config.yaml
d_expert: 160
d_shared_expert: 0
activation: "gelu"
normalize_top_k: true
lr_router: 0.000684
n_kv_head: 1
norm_place: "pre"
optimizer: "soap_variant"
seq_len: 512
doc_mask: true
Below are experts of layer 7 (counted from 0) of a mixture-of-experts language model. Rows are named router (the router's row for the expert), up (a neuron's input weights, with its number) and show model dimensions 80-159. Each number is 128 + 24 x the weight over its row's rms, rounded and kept within 0 to 255. Numbers have three digits each.
After each expert's rows: a language model's description of what the expert responds to. This comes from a sample of Wikipedia text that the model never trained on.

# expert 34
router:099139159115154113162119119108110142129115115102128143097111123151124143145150139092153139119134132127157106091190170148136133126125111117104101164108150149118094077120109121106102127126156130094142089126127098101151151154114094091142110151
up0:126117138118124107149136151136140145139157121110136126156099094095135104084114149136122171124174123118091140140121130148133117120134108111121147173127164147118095131135131105131135127112130139120108097158125146137125198187140109104116135140
up1:123110170092109084147067112110152118113118157116144143152079110111192129113143161096133134122196158136127121135118125143142143095116138096135139150128133086103127145119121141151095107114141168135153130147127137158146135158093119171103135093
up2:140185141097108131116144137084050121132105115138111143120166095129181132178125107054142152142130121135098110125130173103131163160131119122138103159159177112138142146160094154123098120115173116178087098119147111101119092144108119124130104160
It responds to: Places and in/of. Place names and the prepositions in, of and for, often in citations, such as London, New York, California, Paris, in 1973.

# expert 26
router:129142118117108094137136118119096114137095124141166136097075139156109172185161156079137156127143156130140140134166146094157138107127088118069092141104131139121098081116112081111089135115148154169138138133154129085085180097101114083111115116
up6:174153124090080092140143132124154128145120124146140061170135153132114158168116134138130108125164133140130136149160150089141097125139136153105128136134138144114105066117097121147117098158141122133118130131162106104130141120123107136131106155
up7:092180151115136100134125133123078119155135142119133088073117101162142122148120133098134141112179123108153115140145167092141137133138132065107120146137137150157150105108122162090099133118099124156106094148169127124108153104129165097146151140
up8:168117164115109122080089136085136128160091121120114138114112145130136121137152114040146161157153124153162121094137175143129125133127141104164104150119124148150105101089119092140114134154149101124138108146134116111099119141126115140127110131
It responds to: War, league, division words. Second parts of proper names and terms, such as War in World War, Force, League, Division, Season, and word-final pieces like -ism.

# expert 6
router:120119137112090106146127132114123163129114113121146131135113113146170132131159143101146157145159136104137083104147160116129112119147124097079086161129153135139100072129122111094077127100126140095151119112163138120146171133118129103135125152
up0:094163126137090137130114112096145156148148108109112145139107124152137134126138105129076124128135129116131103093145132139126164137199132131152096116172138088142100150156105121101065120144149133121143107128169094097127125135136068165134093145
up1:100076124106139133100118079116126151148133090184151117098136152145113180123138139136138115099129175155152099102124152097157120114181116156160102163065162123157137110116112163104139142120200110129131150160104091079130123124098103153132111126
up2:108135143145069173122141101139101133101107116127139151087078137104118171126164176097125203109151160133144098132158130131170114113151086138121090157149131137105138060133128118113152139143124120140084094115120117098152101147143086132140108125
It responds to: Time-unit nouns. Time nouns, mostly years, days, weeks, minutes, and month names, often after a number or article, as in a year earlier, three days later.

# expert 30
router:133139140134128106139123120115115151113095119128144166107103138133151166160134131102113133164140171081154137104153156135134129138142116124094081165122147132099123110103120110091104129123164174110133093133142120083128165144123112132125099138
up0:110179144114140088135121155130140105098085167138113118159101148165148133146100110129125132155141115103143089102067098103134101099124121161137142135131110147111127109149107095114115125112145144152123079123151130110084118173089096147114126132
up1:154162149134151144100096095138153104167107096182091168102132138156116118124142140124125111099148130138145101116136137139154110116120139138140118155129127133134125088096133106124101100117111168170144117140146125116110151137112130103136136115
up2:164120067124096110110148137133152172116130160158130138135131136113112102120141108108141113108139089171140134090066127171120184096143153142155162095182103141132096137108105135175135122120105108144092106128132122115125130102122079134125135169
It responds to: Institution and place names. Final words or suffixes of proper names of institutions, teams and places, e.g. Stanford University, Lincoln City, Huntington Township, -ville, -ford.

# expert 9
router:119120152118125115131120083104075174106097125136129138109126095123143164149179130125134097144148130089136126074140137164162128152144130143133075155112143148120107130110108129125091127126173140102133096111133127086091162134127140113081128150
up0:138072078069125103136138132115136117126102147106153128176137116131167164132140125091147127150135174121137139096142157083128108138116099086120104082120165129076130169147120107132135143166126146139093180136111149104145176123101117091135129140
up1:172133137145130135098109159110114102112121117109126110115115134136121097117147098145106149146158114144110121116098121144148138107136117121143067130145105149128109110135085106136113111090105143150135126135131116088136124151078133100080094156
up2:125142126103140122139088080113126108145107100128114115098128156130108102115125110085101151113129146120177128087127136083177105172107136130141122123153140145139123147127146107151157195131132133130108092104164139159088164106144141160145156070
It responds to: Field separators, given names. Column pipes and colons that separate fields in tables and lists, plus first names and place prefixes like John, Mount, San.

# expert 57
router:145112161111134096131131105073103123097112130149163176090099122166133129155152131113131134114141161120139114069148112150148133123148110107118079157138150138119109120087132122114124141128175146151131112157163110099087149139091111110139106157
up0:078136141134131170115086126154115120132121163139101129117141076114109108113153097112178158121185122098166097151100156102145153123124165119113090157133100141112155129163080153127129110077077114129138135163131120116159103092069132121188112139
up1:128127114117150117111134142157101117122079122120110103146092109151147117134143108073137161164167144155129105096165156171165085146129117101135094148140137131112128127155145114139118121137140105124136135143073124104152138198126149134107115103
up2:152104124121141132140057123142131157136119139126137104105104085124167161141139135096140119140167141093126129113134095158145165124119129116155105093122102150129117133113160183118152130125147169151146085108137117060123117144104119131111146099
It responds to: Inner word pieces. Inner consonant pieces of ordinary words, like the r in penetrating or ludicrous and ac in Pharmacist, plus nouns such as children.

# expert 23
router:126125105105130116135104107126108107126082136147125116115077153148151150150177125105163148162171154096131151125145136133147147149138062092129094163113146137144095086135089066078099139121147125105125090134163145118119137136113124081121106147
up0:138117123159140092123136161127105116146134129157125137152100089110121140177110137132145157125169126147134102114145144077143141135148148103121114176110129101151123158133123119147093173108129122148144117104133150119106142121087098109104080133
up1:117066113083154101148126129112124135073091143126114137123115137132089094132122144108149122134104123106129122138143154176133162119124112109103103134131141110085108132141116106120130129146139141128135152139092097139109129138144112111140115110
up2:119162143155117129105098107117131130138114108118119143112154139129196179121139125125109149122215186125142127076130141093152146153144098127114098183149145195119138114175144147100133117131111112121116101118157112089086133082109134138146115142
It responds to: Mid-word name pieces. Middle and ending pieces of foreign names and words (Eri-ks-en, Vol-ks-bühne, Dar-uss-alam), plus commas and pipes in lists and tables.

# expert 33
router:113113134128093107113136100106125151104112116159171124093116103113131130154131147128149163127151127104147098090144165156177131140158093094112101166126148131138111073077127150126106147083130169168133110116133128110130155169102114101111102185
up0:080165118123156114151101119105090126167141143169121120131095129141130083133116111129146120126147164081162114089120073091139115148146061149129110089098117208158108148109117134145123164096138137136081124094150161155062101096143126095136122140
up1:144161134110142105108192123108142139130113110132168139156108092139162126092133112150104121129093136098155087067131116133156153146135119096131113117139161153142101145127105133108138093121153180119090126114147128153107184084091132117151170137
up2:148154085131099120112149191159111143142134143133116151143118141149143117121133164129114077111119081134121086101161108123151123180124102156093109104105102149101198143179113146136172126174120131096121136137166119124123171074141145114105150129
It responds to: Sentence ends, headings. Sentence-final periods and closing == of section headings, plus participles after is/was like located, known, based, due, thought.

# expert 16
router:116114150107142100186123115122110160090078121137158145126098140148139127158151142095139170110126137151178097080153161128129126165140093117110092148129157136112117109122142080119092136101167161114123116152149143117105161158077107106137090166
up0:142106109111111049118136148138131139155128090148172119107099145120138129134176143146146119119096116097142116123186150136143103126165159136118138146080168121082143096125109109143083160085123158142113094120143144108136164140104119134116086126
up1:141111125142123092155104122133158149126158109111127093130134112112159104141136172132132170106146155113109134102131151149131112111117102096128086135118135149113149136143135143124162134122142134114138175184119085120123111158132175127126133124
up2:144158083127095112126081126144121128114120147098127070130109093117141122101159135148127128132107113119124171144105151106162120130130093151095090151092118121104105114127090113135153110145096147138135145144173071108111113128106127134064173124
It responds to: Surname and taxon pieces. Pieces inside surnames, place names and Latin species names, often starting a second element, such as Bridge-h-ampton, Mc, van, de.

# expert 36
router:134108152090129095132125131093106145164124138117161163111095148128163171129140143098148173138172145124136117124173141148135124101146110082101078170124127130110093131123090114114149107074145173154160115124157113113102156154118103091132102162
up0:126107137132142115124135162102120112136113119138193167031125131113136123112132146094140136122134152135138151116077159110143119140148118156150090162103115132151131139145146143094147161092147120132141138117111105101130109102110102084121114084
up1:153177103125148134128120133141084136125123127136132154137179107138111149097139138103120211121077159116138105122113110102148154125132114147144103098114124121132123134154121094127125150121134138124121125149156134152109132131111115119109125137
up2:110148094123109150123106136131099152128157111136099120141113081115121120117153122161155096155142139122147132122126131121149160114161115088066123162111172103103116114115146115143121153125124156154143112145177097083115096113161145086076179149
It responds to: Word-initial pieces and openers. Opening quotes and parentheses, line breaks, compound hyphens like cross-platform, and prefixes or first fragments such as un, inter, trans, con.

# expert 11
router:106093120118129095155147134129141146114118118142139138100081129132116154111153159112155149121169148113172112094153125144171130135137110098123093147112141173082126136094131140156085110106128161137133128126159130099105164143104151103109102161
up0:097131125138150113119147148080079089106145132118078106136110149128135116128146173103127163161099138149149153112114088137167117132147126136083114148105170125167120123136140097155114141143164165105160120126113137096113158115126116102147151105
up1:132116136129131102146091103124119167116103130133129142118124121155176147146185133095156144157132139127130136116147147136142124081148081098128096159107149147124090083104093129110124125122155137125125085146166084108094137145104123134143107155
up2:092163159104112095124144091138129107107100111099119156112132121133131129118154145123148124124121132130177139130122126110157140159148103136079129092140178099135147112163139070134099160129139118123161134175157159120124168173123144105170147109
It responds to: ISBN digits, role nouns. Final digits of ISBN numbers in bibliographies, plus role and title nouns after a or an: member, director, politician, Nominated.

# expert 17
router:130107138105095103112114105102088160126088128093192171108114171123166127154139137096159122145133153108152115137167172164174171080145121104115091168106155129127101145080099108092124144111169166128133111112135104108102144162101100136138127134
up0:134127123154147160129136075148104134118146099138140116105132168118137131134153126155105153098113126135113070096115083117146156135150134108128097147104112128157141103081118133152110103106111159118124088128185083142166144116147181124106099147
up1:109094063117096093167137158125127159147155106111114091096113144140152129125143145138129096134144106116121155137097082153125128120155095104129108126199116151115117103130178140143152135142167133147088113126141101132087159160157154105116161116
up2:183120110089168113132135113127097136113117128133119092108124075168169141153115132092146089142121119093121133109129146127144139119181151121128109098151087139113177131133128103085134154124147122150115152143120107138128144130170137110115099129
It responds to: Openers after names. Opening parentheses, quotes, spaces and commas right after a person's name or heading in biographies, as in (born, (1912–, "Fighting.

# expert 31
router:114130146118107080167095130107066142129133146124152141112127105115139139118143147133170164119144134073155121083137124120122154095153103112091073126112145163139096128144107126112125133108125163169135101110194121121098150135116122108109087145
up0:163152130090137078101102142130105130110137135167148109133105129099159140126132097133147141107148125109124149079149130144134142116177112128094130151160133132105105111146112134119155148116135146178149115111169132128136124153136132105129088142
up1:088112125130101144135146138105133137166118138104138147104105118153179149140138158093161155176188162122130093078151147167145133122124121103127054141127127142126102125135101111127107128125131179120128087150114135100144146144117122123104138132
up2:136137112101105124129091079103130151130093124136149145098103121151113168177164141087134118166152161098160103106155162150171128131136115128115083172159152131097085089109117111114092120082143135124147126145108099089102131153101120127122142159
It responds to: Citation and code fragments. Pieces inside references, ISBNs, chess notation and byte-level emoji or script fragments, such as D(okumentation), ISBN, the spaces before numbers.

# expert 37
router:112106171131100123176119132113118127095094095115127125130133155138166129123146120087120131118160156097139096137166143141127141135150084152120063145118161128115085131123126130119106143119104155130106125144171064077117131096147134110129076176
up0:053144113099132099112126113142102148108109121175077116117137104145171118119069216077108142178167124095165066103183144110161102116165139082094107116152113146109150117134125149136134124130122131132115118139152105111113165150127065134124122131
up1:114158137118086111074133110080158149118126125160131151121141137152166154150121142155165174130127180143170151111081125090150143126152123107144109132134131083131110127132122123150129146096123130150153102119137108100119108119070124110100174127
up2:090122145119151122123088098101129134115120105160118167136116134151140133104100102138145114160157092101147152084107132140145162137161090128112116142144161127116089121066124143117116124124134118127104131142122154102080169159101156126108114169
It responds to: Mid-word syllables in names. Vowel-heavy syllables within Asian, Indic or other foreign names and words, such as P(ang)arap, V(ip)arita, Gunn(ar), Telenov(ela).

# expert 27
router:089135124093130103121124124107092131131117092091143154146127103079114138128153183096132164143137150095123091138154151144151148109134108124113087143099130104112097106150098118099087135138143161139139117143148099129102134129121090112117136117
up4:125119134088111115126089132147079131089140115159117129104122135099116127099145173104121083151158127136164095137144162125141133138125091084126123084132159104093164092161126154114175135175177148142094145134102121098124118134110119182141129127
up5:087117161151112107126146109148111151144145103056141113112111105152126145176149137128102166072141124146090125144172169122141147128126136113114096106127150115083109105163111145147114125118135136151168098084121131104077110117105134115160122124
up6:106124143066119154131122115106114136110108129137132092123121137157158125122154148113151142141155157142126127152124127130137102109126130132138104131140153143127145165199153145131142179106159116116133079097155147123135139132135123142117126109
It responds to: Mid-word letter fragments. Short letter pieces inside rare names and words, such as El‑in‑or, sh‑o‑al, Clav‑is, bl‑og, and the n in couldn't.

# expert 48
router:094135129102147094122093149123109139129111128122146133112103139134120160151141128099136139128150133101145124095123159125150155129157111119081103139102145132121125128114135103119112125097139156173145124107178132097122143151094143104117077169
up0:137149132103139085136147097121103174117129096123141135122124175094154133114113123131143114110126112133155093093118112143095108093168124114151107114162122134136105094113115108103124104085127129128133102124102105159092155145093131133103095143
up1:134089155127183116129164131108085126130101078110089139129138098106174147141154124115092118155097125116135128106119132123122125119133109086122107144087126153163137102162116120086119142128137128149123126132146124125116122138114119120164127117
up2:132135141119099093139137131127120121081126176119146193149113134125141080164093129115109146184150140154127091144150167128125060167136129107159115155155143093055120097101080124126087147136172155082102099134120157088112134127136092109137087116
It responds to: Adjectives in names. Adjectives and modifiers before nouns, often in proper names, e.g. Second World War, National, American, Translational, physical, plus this/This.